config.toml
n_layer = 8
d_model = 256
n_experts = 192
experts_per_token = 3
d_expert = 128
d_shared_expert = 128
activation = "gelu"
moe_layers = [2, 3, 4, 5, 6, 7]
router_score = "sigmoid"
normalize_top_k = true
routed_scale = 1.0
balance_loss = 0.00156
balance_bias = true
shared_expert_gate = true
init_std_router = 0.0161
lr_router = 0.00073
n_head = 4
n_kv_head = 4
head_dim = 64
vocab_size = 9266
norm = "rmsnorm"
norm_place = "pre"
norm_eps = 1e-06
positions = "learned"
qk_norm = false
attn_scale = 0.125
tie_embeddings = false
parallel_block = false
init = "normal"
init_std_qkv = 0.0312
init_std_o = 0.00782
init_std_up = 0.0312
init_std_down = 0.00782
optimizer = "adamw"
lr = 0.00157
beta1 = 0.95
beta2 = 0.95
weight_decay = 0.21
lr_head = 0.00992
grad_clip = 1.0
warmup_steps = 239
schedule = "wsd"
decay_fraction = 0.732
decay_shape = "linear"
final_lr_fraction = 0.0
batch_tokens = 131072
seq_len = 256
doc_mask = true
train_tokens = 534900000
steps = 4081
dataset = "wikipedia_en"
Below are experts of layer 3 (counted from 0) of a mixture-of-experts language model. Rows are named down (a neuron's output weights, with its number) and show model dimensions 192-255. Each number is 128 + 24 x the weight over its row's rms, rounded and kept within 0 to 255. Numbers have three digits each.
Before each expert's rows: "comes before" lists some tokens at least twice as common just after its tokens as in all text. This comes from a sample of Wikipedia text that the model never trained on. Tokens count by the router's weight.

# expert 57
comes before: "(", "| ", "and ", "=", "is ", "in "
down0:083143104152145136103146128119111103140106113133140150143157141150107124174131166123125105078143125131166078065135155133078119137095105160107149094118146100150103143167122075108127092126165148
down1:193154156104128111144130125170130116174135150108143125142142132097146154135100167137136118120161115134129142128105157115118139101132155132138130086137130125170121151117084133097157136111140142
down2:140126129170135121125163148116107110133120138141111112121140148126131111115187097122121151099123146139145113092101139132136113185117124090119140139114139110109140126109141180121103140144113119
down3:164156122137119129125144121159156122150191106129165075099147114117094125086126164097132151090127145134101143110141132127111126082145145131136144132108109136129146128131109144117135137124143124
down4:158136142159150136100141121123122154153140151135124137067170141128111146117167144126121135114140155142132127170135112132095135123049125160196181121106174127098142173184132099140121123082138117
down5:128137130188104138108134116125113147103109094112091159091128110180140121164066117133105121139145085103098142164112121143119142086117169110098138097126109106140140136147126112126107131084130126
down6:130113107132107106110109130073138134139126141112139132108149098094143089095156132141146115122112104117103130154112095104175132106106144132126117147113151171126127149191151129102108121083104129
down7:135121159110140151139140112158113096123148151086126099140111115139110124137149153136139118140095117173050134137140097088155143090103138123118084110155134090115130137130154125152140115135142124
down8:127152117128116086114110142119132130148125144121136116114111139082140124132132124067112145111162168145105154167091091120118138103092102106116114161134113155139150111112162105149154119100111160
down9:125145090093145100118137129124098128154090099136148113153122146136160155112088148133083117121129150121095104136113106154128106140104115120111155153091115101093135113163086112137129151118129092
down10:129122136134126070116155135125092096156105156095141122158112107109138117091160161104166114097119088124108105143146155106136100111089151148121135122138184144158151152108132152111134142125135126
down11:181124104142164119133145112134100104164112115116098142157129123157157154133098117129092136090174149127145153077134126112076133129109099169131107099138095161106138139123123136124107111097129144
down12:186146141116165127144113119168135125146127103118084134128138138141115177153109132147089148092156121126110143156140133112105135097092117127171147075139140113084108174135102135158107149110115150
down13:126112120109187076125143122110129145111123134084109124089120171123109137113085140124151132117130108147094160168146113086148119123153151084101138144155123136110131112124121134129117114145124117
down14:127122108109126091130139126144159111134147168110111125130098108095147134114171135143161118083130137135122128159141077104103117116080134146102138113092182166130094100106120144101126104103148106

# expert 121
comes before: "the ", "was ", "he ", "are ", "had ", "they "
down0:088125147094146105133094130142147115125106107143178114136118120115080121146147136130087130141129151127133133112130169104177133141112128112119144165143168104138114135139122094137121134144098182
down1:147138086118140148163136133112108145179135205137119152087155114115139171114092116137161147145155096123110129114091099175119115136172148124139164143096171129093127087134098129131101098141090127
down2:134138101081174105110141124127133092158109137145111134144157136126124138160137126124138115133097128133105126116146126114178120150137120136135127097156102147133138113137081143164144132109147134
down3:104119125153121108128121136156101143153114135126153118113147110149032153134153088135092112181109173146128135137126150114152145097095131119116128173086175109147108133152142054138114132112101171
down4:096112101150105147092156128075093156182195152140152114162126102129099158135120164093152119102148084129110130136123112146155125145161129123132130133096115112087070143134128124167081137119111116
down5:119102143153122180145136133113108146169127166123122151121187117130081134128103109122114149184127138140121134072111110131085126119143127131138154154100172131155125142146116087128100132133093118
down6:119157104128124103140098150166120107137082113113197093102118139161115083166219147087157116169112145136107143139132124088107104113105145122145115120101148129128113180109128154175100115150114182
down7:164127110138156138133123139110147123168144182153133138106141112133128152151112129160116127151132102129138128105107093180118121119149142133141126091086122134139123093151111096142086112115124120
down8:098125120098144125136109132139139161087101132126146113124112154104109130157154099123159129142117134130118123152144096121171118157133114122155158154104140141141127137110121125076118105122111171
down9:134154090099147121096147112129146111103113156125076143159142101150055179132151120121136130098159105144126136147118145067149143143097122131137121099115124105112097067114148132144148148131107118
down10:124129161100119154159130119127146152111144087131115111128105142112114079140111126138137096139083184139130121125134140163116121117129113117122127125146133166167102167138206079087130107098139165
down11:108144132145147124117111121174127103130110129102123152119141118154086133145184133117141149162102171141119113162117121089111142073115117129112124135088160135150098186125138096112141134144087121
down12:153148114085168118145124132133097127144136160144128127130126129119137085138131127119172134143137086137121133119105072203157120149138149126166103147088127125120113141143091150099103120125124137
down13:121126143149153167114136134089128104116104095126111123101152108136138107122111157117119141112140133104161127190112118136113140130146129118144098129111135111112133135110156128119128142139143122
down14:152144096131147135134130145113116149155131175147115137107122123090149121127096115129160132136165103125113119141080085172139126154173157118134137155111165145116112123154115134107104104150069140

# expert 166
comes before: ", ", ". ", "ed ", "ing ", ".", "ation "
down0:155129152135090146163130130155164111122116172132127129160152165118170117120153166146140095157115157138171084091120109156089153132170115101147114102126163144120135105140162125097152073151111114
down1:151146090174097133105150122117073162061124085140125156117132161155083154136141148107128084072135101147068122130106116094146115180143120094122109104086155117102107133146113136110119110134121115
down2:121140142141132147133172114130092064135112110141114142115158138125173159112108097119085178117125118139136155146125102095091134172104145148157159130143114103149122157166096151115131126076107112
down3:135143092141089134169105120120131128123107124118128165152111167142170152150143137135098145147114138134158084094147143094073134132135114105129102140109102122100090114116124151110105134135110134
down4:140105154115093122092137105107132113100135125107096179077119129124080134096145107105168153104191122153131126121113112137096147143163120118114135132095182124148102071161125145172126112153133128
down5:144128146101075110143173128149110119126094104124135110113158087101138126163120137140131136111156119129114181170118122121105141149117141135122107129151164149145098104157082104164178147127130146
down6:108149133139110132151150117166104138103166130130146152135152125138139127121144114147146122118130119138147145181132136102167137164143163091126143106114105116100093140125090151118139122116124092
down7:141143163134115174138172139161100096096089109135145104153139147133126131137156164101106114092143118126080132134112092089079143142090118106143150140115132133115115136149139167081142097164151116
down8:105125081113151127155140121152109116128172130138112187112128113123100173148130088104140112082158129132120143140130127098105134212143118130104091184096106134135114127147125184155122111129151167
down9:124121152081145092152166137117112111110103122141142130134140140121123125147143097108135127130192145137084173138095139125109143174072144160145112134104082123085095125109113173115166146147150101
down10:111090078170136084184098122118051133149138074103158129127115127161135123120130115120138118119131090120137137108129126155155141183147163105157124119097121134084127145129063127134145136134129140
down11:146132139141086123122127107109144120124116139153160159128177105108136140087131131133146095164139137112168125123117121110102153093142143111133099103151100132115132131159152090121122085121085059
down12:145151138149099116156152121143112116084141150146145113115157121132118139099118143099113125122126156137182149131116145157099155146152126170156086128125164139110171088129179159145138152134106143
down13:140132147164158137092139114114092107128149128105139128089136080159162140151154170124134157099130149138080159106115130099141110167166126151136140120124107111184124113148137154113130105108142134
down14:140129108110108071147113129116088137110142096114091153136140141091084140183103123173133124135137124144125153142100132182089140144127146153125119131114118145103154162163109153128162140139107132

# expert 100
comes before: ", ", "o ", "'", "a", "o", "ai"
down0:128114127119118115127113142150126125139130134149140177146114107106122124080132148159106147100176146113098107084130118124116128120162117130149095124150109127135180154157121088124179160106123132
down1:122148141143101113125131131102152085142111140129152157127151168153142151127095106069119121144118121143138112098129149121140134174112110135121116103172122092108094144098155136108123103129125176
down2:166105133125128131112136133156142135154187135117104100138090126142145095152063128123078148128134159114137117128128129135126098145159129149137150122129119136095104139131142116101106089119100095
down3:110102114102116161111145142145103108135126124132149164153080106147104170133146143128106131117071102119138105154137129158114131145132160111152114121116110144116139130097123084127083093104108135
down4:126157108127110084156094142138117133145146129131133158094133124156127127135130151136149144129160118101132110146117128151156096117127153125090107124107125097165137146112122116177110126151104098
down5:115115121096120102163159124090113112136131123129133156169145085125123113161121142104122131117162135123124150106130114132110168147104105182141133126152102110099106152159080076121127124117122101
down6:107113143101119150120151130118176141147128136126102138108148162123102145155132159140128127132105098133101144116123121103146116173127144117122112123147136071144099121129150120107145127151121131
down7:068131120155140152132152122162114110157138094115139145134093176172104133121128154082120104093122095143129099106112124147121178156119144131148160099130094136122089145118137130099115056164113096
down8:173143144163104133126106130127107119135154120161117105108161133140134096120060109108111160102117130111112116129131146175091129115121131131120159095115094102163122153117131108122123132118135111
down9:139099093097154138116130123128170145073116109120171124085080125130106115096145103164080112132133091121115162125140101131131102134158134132111106139145124104132171105133132144138134139127136119
down10:112116136147109146150160098125156151121136091101112087146122099096134120095126125121157109145107117138158157148133126149099129143197148130138141154101112149118160124139143149073107091114109139
down11:162132128179165081128122126105103154109140134160153103147105121126081147166106205140113163125144106131105113118106125139131145157180104124157128124181123143128129123153170094109147146129162180
down12:155128094102155106129136133073076133114119125162109106117111162139134104091073088138100113108131105162108133121107126122123128130106102114068092152154091125114127125131083131065163156089125131
down13:144054136114159187119111138118122092100138114116082121147139139121150105181085093133119109168139135159168119126141142128132178131147130122161136106174137174144076179137149180154125148140150146
down14:127116145149164137084118143177120154139133084097152125117096097131129149155143136133086156141111158128102143136102145140092112111167134141126119145096148107112100137085153117094075156094109134

# expert 2
comes before: "–", ", ", ")", "; ", ") ", ": "
down0:114136125137142102185107137079114162119161124111139151131163101134121125120136144136127107139091153127152136165113063162118129165129123144145135118080122165148110147140167101080129098124106135
down1:115113125143134121094103128088143131103132104122099138144103121131150148127125159116116140118132142135101146125145156126112141123114100135138118113123105172112152123134118113125112101094084144
down2:146123118149099145179134135132170168138168128118130085119150098151094107134160152139090120124109141136136136099103113170086162150167165117137090115109090158127173136145179125127138138114112168
down3:140165102059115091157122088127134088133126086121091130160122109128133119184153130130136138081132119124179137095122154115116122087101131064176115161140154108125122145144121119125135083109134143
down4:130117126138133106172127129132150153127126121150085138134133161130131151173117145139145138098115146103171116097117173185144102114157138067158097132089123136096138136128123113163162150129123153
down5:134120109136120137136135102127128135125138148088103158138095124108108160100131102117148165145163099130153168107121137130157166120119094131176148184092142093095135096175133133117124127137097074
down6:108135146116205131150105108166118149124122166115157111121144116120112107162145118124111091142139120128167133072140124115142126118145123173166156154089118153190123142099153112068158089136178123
down7:170086153206128147091118119169135091092149132107117125113189151103161130094144159115137132156135108142113133105131142135108112116159155129124125148098170110099128137147178136171120169051129139
down8:107130136141115121134115134150142106143119159108150137097083121126163141129175095094144149124140150117106152156138172158145140128081141100151161117146137104168104138130179115119122108136131121
down9:141103177146118145122180135162107119093119120092109114123151106141148093092150132125113120133153201181136102146135091117129135114111163185128094110156134128122104180164170088142132089086139120
down10:168121141154135166154125125124163127165138111130136147110109139119136104118121126117112140100116090116102138129080110184135150191122111124085128138100133141139123094143111105124176154110151125
down11:123103170161080147120119124146110170134155111148151127122126103096093156127128112146132170121119145125139115102135157125149143143127134117102178115139133144150137117179129094133162150124128145
down12:132106135157156141094121146117094121135142165134108153071146114140138143120125103134149138121129105132105111157160138132145134147126112151078132178161076109118117114112123178184118126140157115
down13:118075163147136174141153095128136133118130093155129097076132090168145154116123098123137127142138098118129102109162096163133131156122135090098099128138139129124131149123136130142129113132130132
down14:124120141153079151161118137136118111120136119128170151105114106142150143111126133114135125176139137122166102149100141121091137138104104102116154082181152118103132109160127104124143134118128149

# expert 106
comes before: ".", ", ", "–", ",", ") ", ")"
down0:138130162114156151160119128114153114151114105137130098168162120134157129145147186136110080146107140120146105120113121126101131145107159146121140129111136112134116103099064095097115115111099114
down1:131140107172102130153133140138133106119145163118133083143161107116135118070096165129108145131142142111111168100153150140151148141109100128148131168149159078142119139116130094159110139135152060
down2:156140172122125191148136131137113122135119102133148131165140120154129192128102100094122141153127119110125097121182082137090128125109173131080131106139130155119138133143111132154118164124126129
down3:119111144131123161160124158151166107114109137148183117103126113138129148104124153109132178165105107139123157108167117131087094148113128182141157137126114117133146106101158129130135135124152098
down4:119126082200084087135091128183137174143179138128155125124177122131177131121095186170148105158124136120113127118149136135163115129153139137120180131142177122188165168107145095121095124132116118
down5:144112155115152122135135123123121134143095138110109131109142128146126116090152144150179148112134145148145127134158103085151123127129151134131125136150126159159154188168057147158106080112127062
down6:153143113140117103121136140072115128096143160119103093146109113126118101130107112091113129151152152120085112104157094126139109128111136084168112152143142101137103131139101102141179151160117099
down7:123097135088138150137115122129140156098161147121145120131171134144083133152131158161126139143129148167129130101125113138155141127162109158176132186117134106139125109147155114162130139114160149
down8:090095130084077147157116118148148127140140105116152133135151134139119108185115172138103122105166130164163143076116097110100155124164109176153117128168116124136139137090121102166105112159136131
down9:123121155104093132129153128136161126102115116141165124115135124125130142155119144115103139132121142158131110149132124135111131138143095109143112051166140152146100107105149038140136112131124103
down10:119098136101122129144129126120087102101151137142149099111137101137122120135087166155093141137174125137176138117107123155075159122098152189153108132142115128149137115114148122142115114134159113
down11:171106120110140137122107138123107100144161100168109145123165129101122080115085124140192130168099122137146127129139116189151099114109150170148150123148147139181133127126136118154093164117143138
down12:134121130147121089115141121133077148120159127115119113171135050117106154136141133111151129145080183132110141136126119111076114151124093092113140111090111117119078178137150156152146147103107168
down13:082100157072126145154114124126172128157150162096183160125168130148130145153099124146110136109157138141146144084124110100138158136158115130133116128154097170120161145123116097178109102152126122
down14:139113114169111097127097130155146144121160170124176127145171134130137150140116210151132120167156137134182158140118168138163139133136113170139150149138156133160165107101168089127122113121143103

# expert 20
comes before: "and ", "of ", "were ", "in ", "are ", "to "
down0:139139126145092166126127140091094145162145139141119137111144132137072109083148115141114130089116090116120141158124077110095136127147130103143133134091159110164154142178131136136118151096155128
down1:123139081152095189129120128095122112114138149121108101059178153118107120128121144140141113126105130141142110077082123126144128152136105126186145136137140148124175128131124107111118147100117110
down2:159159114130111190148125137117143137110128116128111062147148150098152145138114082141164134177118130136129099115129131123129144160123144129148143146149169122077106092168088157113131124151074115
down3:139109146131030162139118128130155148135162129140150107170124152145080125131103121114120143146152111138145116111087098103067127154135109140106135132094132171154137103131148092119115124106140164
down4:145115090120094076122113114120100132116129131121121090132115130137142150149137156138132123146129073117111129109115143140125153146108156121144121137174110128074140117161059138125113099140141167
down5:127126117153116105096136130172086122125176118122122117147156104123115110119140128123163114142188132114153108100105106132140155158163144127159141140102129074107144128167133129112110127144124096
down6:182117102125114103112119121131110115138174155125123134096140112139111139097158142114106111111150110116148102121155102119145156109148123118156133119045130112118146121143131118102119114129094125
down7:116135128142149167123115133093139112104124142140115121053140162153145110135118079138109133136144107123118110086091115120112136141151135128129129147142078161160125170131110132130127109128166120
down8:145126145129156093139113140131084095150128130125107114161112116145104137115138145126130125085165109120132148135115116119127149143059136138150107127135100078108112123155118162127143127131118157
down9:147125168104142160124109136134096125106167113122129138118153109142125095098127087143114128131173110108143119131157122150096161081144138134101148131092112118141175173111132118119118152132130104
down10:170132127158096089146093134129100125158168134106116138099122125140132109125179139138158112152119165121105108123168102133099107122144141117143146083126086127102127146117117139077101120144141104
down11:146137124129140094137121125154121137148114131127152121140131129136146109097128079100131133126150119106142153135146072143118156092130140125072129145088094140139162163096108141132136129132134118
down12:145106095150082192141129129132109134144176138108110105112169130115102101112096142110150099124136113145147148078068111103120146149136123137166149146125152166140184106154152112107138146093147131
down13:108127147111153000157103130108127128132106114134136123161062140124125156149140117114090131124134151111120146155131131161143154093061140129088137127146054110138145164123096130101140110133118135
down14:089148121147121102180135136094124148124108168123122145122119133117120136113149123149097118099145059112128159126096144111102138101180123139122115104136087142131156170142154117130129124112118131

# expert 191
comes before: ", ", ". ", ": ", ") ", "\n", "."
down0:152133151134109169157139134118156119156106190136131131102149097127180138071110120121167169128124113127123134099140112142105139081098129131168199131087103137141118145143107113149158115120161125
down1:129111110127149080132163131194132130125141109150090124138157110121158142135113109091171149155122108121141109134120175112096118123142161136126136092114175114121124145145107120161141153155105169
down2:142114103126119109136175119133105094122120138144132138103143128136141158086093112118120152155155079121072149174134070152107125142144138146127163111124120161109152139142113128121122159158182157
down3:150133107122132105144125139132177147130159102175099148161142131129092154118118115121142143109115102110101145096116136169088106174197119105096127083132154142114151125134159140127148125136124200
down4:089119148138131130200140151132109104128148132158199117121116133118139107097093089122174128149155109131149140115107158129088113120114112102134162111064049155081120121132134112106132122131132157
down5:128105101150118150094135140129095148128160119125120126165133069137151112168097153126137174097154146141172114188108125116116111117105138102139126151102158087091104141104156154156131095142079112
down6:169143138089135114171166124163163134142109119148168104127171126118088120135127150142142117131139134126089166060126129127072119132145139128117113114119147149138118130126129105103164128102168149
down7:112101125108130099148091124153116145118095104118136123139135105114096118119153144109135145115119131127112120127139078093078127145143120133143159091145132177110135132194160121148093103132093155
down8:121135116158106101118112143138179156144134119154102152147135139124124142142157156133133149092096128149115156102127157161111110130171139122087124125123153105145090124112170158142121123121127155
down9:172108156126137165134152097106139124189100132114119113095156116106128167077104157132148087115144091143127120083163114124087138099106101172154168127104120104159071109084095112140131132123140122
down10:127106127131123128135115146094123149146156153147131136110134137141147136129156156093139123150103155108142172172111107092140135135183150106152138115161118184105100180155102110104147129151082119
down11:122088143116147137095163122139153112119145110133082145174146141162113109114101140099175097137134109133145165125146145136078143119136131117080145085138162111142126128128100165155130088122116122
down12:106151137106136148146115107138104150111161123101112088172123135148131064091118114118109172129147103111139186092115127120118149081125140148109134165152151137123141096087117124126116136078124101
down13:109118097146138115135117129139105147106147128127090166146104101158158134136088160118166153139141159143132159161144128116160129110122144134107111145118150100127116131089126149127154121132108129
down14:112128114110113144120117116145151110168087107116109159138187161127148134150136179140125154092131114144091141100137123118110155102109123129150141107161124121091142095131109147115107148158139111

# expert 50
comes before: "| ", "(", "and ", "de ", "is ", "K"
down0:135138179111125112115119123156124108128138137128174187095156147097180118144126133146128123169129157138180162100150146078116115119182156115127109107088089139093085122134130115114160081130121092
down1:120131124089158126141146137154137115117143162129131086085153125129129109083079119125125110069114122131109135141104066113170140169094133129121103190121154126178138071131147146145101090132100105
down2:163106109115122098118100127141108121113096140104138175131127120105137161110111177119149134158150128128115157127150116124109120148152096153134132178120177123155176146166162127106166163150163096
down3:066161115118183115176075141095100125116155184124113134123132130119112146122149139126164133144095138124121111144159173171170109129128110133112141131159135123140161158118092143122147148115083134
down4:133137122128159150133110122173142134147138124118135163076134138114122135114097151127142161184122173117117144157140104086134116079174180127123131169139150135107138156159135127079149159099163137
down5:134113090137128122133107135114095109098117097124114188162085153165139120122148135106140155130159172135139115163130105145116154130125150107129120076100120153105142105121123088081143136167169100
down6:143133145092122116150126139094101130105134127135104133120111156150101098148078160094084144076154175133111122153126120135187149156084146122100075151153097147157076132096107121101134126131111134
down7:127119127078136109130160154137120124089179110112134123135086103130145130133151071123109121151118168127146131118127126141148102171141138181125097107136134144155130112131169083178135098144109114
down8:107151107114138149089105130143189076121131164135092164071107108134142141108092136113163139139132152127122104087147133129108112107107111128132166141120132169134134092126095131129096126112094095
down9:145087130083148130152122120126104111097144124134148088124124141122182104176162092129165124122096133139135122110120102148105149129148105131138109108132143126122131123117159081134110113124073129
down10:119175157145179102144081115152127130115137105133117141116127126098120158140142097147137148155111091119096115098145162123083141131120126133122144115127106158154125163140110154156155159162119125
down11:165145107148127116143097118095080170120099074121158142155123134124123120139117073097111136132137150125142116153153144154108138134092094122147148067140138130143132189102079120136094157138104101
down12:133123168080143145136106147127154133159138110121111158114127090136134140170142129122177122133065126114107133152165098120133116150159147135110128121103161151159117142115134092125133114131096145
down13:133090138110080168142162115097124097148130117142154086139119139137135110146065149100109130088128133126131124144118065094151142147126109149120126122159172130157137119141145147131130112114134134
down14:141103068115099094096140131127129121115143130132144103154124142144136105105078070155089111120147097122121141129128136136113123165093119121161123144105103091093099128122161164140103157130082090

# expert 157
comes before: "| ", "(", "and ", "=", "|", "was "
down0:113135105115118142123074120121121153104137116106124140156136110113109128156177109098093128112161121143154169121124133104115149133093111109161138138139112084116084150166112104133124078141074135
down1:089144117118173165167107138134165129145120208124131142133100110157123131107166111102130125140098126142145102199136139137171123137143120126134131164140129151167109183130137130134120121112156129
down2:129159096144151125167116130141119109143128112121103151165139117112108133155170152101131108169128093144125138150109130112098143091107166128158139096110127124154110146143119096159138091103109158
down3:131110130161109137099155125126144086122137098123099101157122098128096126158183162132136127141119137159135118120100150062127136141100167095173107123115120090154134135123175145161121083100138153
down4:121148135140131146106138126142122129131094105122127123078110140136144127118081125148103139142112117128081101116140113123163111120104100181107118135105116153121112203139127164146135128119120139
down5:154132157107125176148124119159148106120155127126101121104114089104163131139185125133117090093094135136158106200149171137087129068108147097108100133151136162168137140132163121111160081139131112
down6:083126149172109144134142109163174135134144095127085124104120123158114111145087123146089139124130128140104133124093111096165120110135172117112129135141106130098121156119079159138136104093124139
down7:108162126124133109118127119110133116098107128125161078125174131155109076144118123108122138145149127145131158097113114141128157147149110142133112125115113101129065119127136150120174099132044121
down8:131138121095133148149119132135135146141111160088153107110175115116133101122128115143145119118101168114080115141139077134148127117123093144101081130183159149127136101136135125145107167132162126
down9:125179138113137128118126125156139132116100113104160126118113101137142125176151148137125126109154170139132150101130126114160147083150106162110084150155128080131123178088090165123126144149111115
down10:174124110100104144124108124153162092130171078140109139160115132122201086174136175119166088136126169147118107124157122088132147105099167127118116140108148123123134133130114130121099113123116142
down11:152137155071137111153134088065140112118097136121131141145127116116102144151090131149125140139146172119133111157119124136126130160093134127153135087132103107206089165153105099100152112125126115
down12:130090132125091143100117125100119112134105113125127074159178106147107144154113142120114118124127170145187176140147136096114153169083143173094165073118162153140164131107156112146127136131117126
down13:144170095155138175124137105123129098139110104141131108137130156131191091137077130114077154110186112134106149139132135139099138102116125159117106139118108111128059136093091128142102093155127117
down14:099146127137119146079133120126159072132156111121132114145129070163068091142118134142172132124115148143102094093113083166140129205144159123151139113123113129144110096103145140144112116119128095

# expert 107
comes before: "been ", "a ", "to ", "the ", "not ", "also "
down0:150142149135108131111104136157156098151155129116165112117129082107140162119156092107133156091113136115118113127142123130062142091115140131077109145123144105108134124138142128133148117111102146
down1:076097174130110108161122124130081139077117132140150129134118149102161141068114127143126101137131063115155104150141147125126131154112101166111149125129141101174157126112093127149165128164112143
down2:119129163138141113102130110109130098096141149116158122106093142126099150108178170114159117142133091139121132132139176140135145158105076122137110159145111130095110135106089158116085114106104153
down3:151095152177057100142130130107166147189156161131151143170166108136102127150104126137088111101131138137125161079107107134089132148159137114135118162115102145104130096144167127143096111136115106
down4:102122095139112085124123107140136111122108112117113160111118123170124129109109151134144190137116108162140153113128138130113151153143141140143173101129140141145125155093089123138111107124113141
down5:152130143134149082124088119116147138093161109113140092110117137115104129124114126103152089137144167146103148138117108140094142126124102087163152127113093139121165141119158087111133068127111130
down6:093136105118151154142129135087122129158117143138151154089118120125110109166102127140086112080156166133162112112099140108071118156149118128159122059121156139129137106122144106140117129137124110
down7:138100107138113086134153112144091132076126102125111125120156135171135117123152150119163110144145142129142151125140108140108138088081094112144115146118129158100087113114092070134112102129111148
down8:156141097085104148138120129119114143094088165121104149136140169133159190157118136125140136136115155120129144071100125074125129089154164112118160102135141150115091153135085142139118114141131162
down9:157121147123192136144086124135144124056093132150084130083102149125140142117137106137155145123106129109149109084139119138125130128122175097115145124131088112112149086138116140115129128142091131
down10:092122141164121115119135131090075111131140097143140104128172144131077118084107157166102128108122146113133134116114156113125140149124120153084100118104121141147127135151149143165111123134142079
down11:129128131091100141164086120110088105130149151138149156113126142103115122089114105102086155128179132107130098127142170103132129124100117132104143117121125102120144148133086124102094121144117094
down12:129115171134124190139108126052112120132140106131124106122157157131096150094102152157101143116125054127150148088132140078125143136139101142112126116123150128115150135136116129136113115125137092
down13:151124183115128131113111119147137144070116100141093131111102139101107140164140086139153114177098093126129161115156106125141118101105144125097134127112102114095118159113088152152113144141097160
down14:122156130153182133112110133114067108133130154115178082118082167131109097111137138129138104156109133125100116112163073144171113168119116114126126110111098169097110152099131158074118145123156095

# expert 44
comes before: ", ", "'", ". ", "o ", "ar ", "u "
down0:095120147135133066117150128134164123096106144144125147150187111108139106144117132165196124097162089129176118151152163075122142114112135165077148111130141153123080133144141128181141136092120127
down1:129133169100119105168138111141179137161127128142139158152129112117126087131123118131145183154148174137174138138101128125097149158162128144105129120143127165122111128110132139114165097110135151
down2:128129151106119093109094127114117106171141098118140106133112099128167127100111093145113100136134109133146146127128104115158122210116101160157129160125100121128171096202145139125107142083174129
down3:135138162122133131151137109069148129128101146115124123118135156136136105118094110098105111104140113142100091114122122137136109154116099168174107103103108115154108133132049125132127149118136108
down4:114070128163158082145135137142145146092134140181131096108115138141142148154099111140119108158130116128151127116116136109145137175109088166100193135136134093140137128184109134123142091108142127
down5:109134123121134124096115147080093125133139148142124160141093139155124127075126132076136139119172114119154125093140173201165117150107128152121094127139129124136123143143069103143121134156149154
down6:085106131109115096101145149104111114145128115155120090109146137155130112148129156112102141113136124106125166142114142182155119148116102119167092150126159145125157108140120172099153148091148177
down7:171138170150119112115162130113106143153096154147121147152127119162127124074128122134167144118157151160160126137123136128148148137100117129157121083135150131140102155087123093149110134131133187
down8:146181113107105113108134124124148128118123149148080111141102147124078160111114108129153119148115102136111124108129135175151131122103140131155089140147178117100145121143073144086113126152120104
down9:149070156146134090136132102120127126123129113149122109146121099102185162065132134172095102118107155146155131096093140082113130129150119139101134154131157116091113131107099141130145116094099145
down10:153081122201137142132138127161080108118119138133092112113106121138126070047120189151117136094112128127176138115149115137124130116145168149127139150115151110124110144146151135132108093131087104
down11:146132132160139144155102101105150137100131113077119134152097092112097156127126167139151119133153103147106162143157126153147124115143123094124097106138151112150127105114166125088112122134163124
down12:140154169128133113127139144089099116113142107153107119130124121099120135147147159150072156089116130104134089123129111154174157186143139106124161139158090105141144163128125190089107139042120108
down13:158133132102126201190160119099089089154152135124134096138153156103105127114108152146088137128175117139121119137140104118121128109066142131118122146108096095138145124132153152171161116108108120
down14:105139151118108141123101142149154153137138138126167090101138131140139113129157102142123127124125117117137104151157145142108144162124184126147138083159095116129112114106103116159091119151174122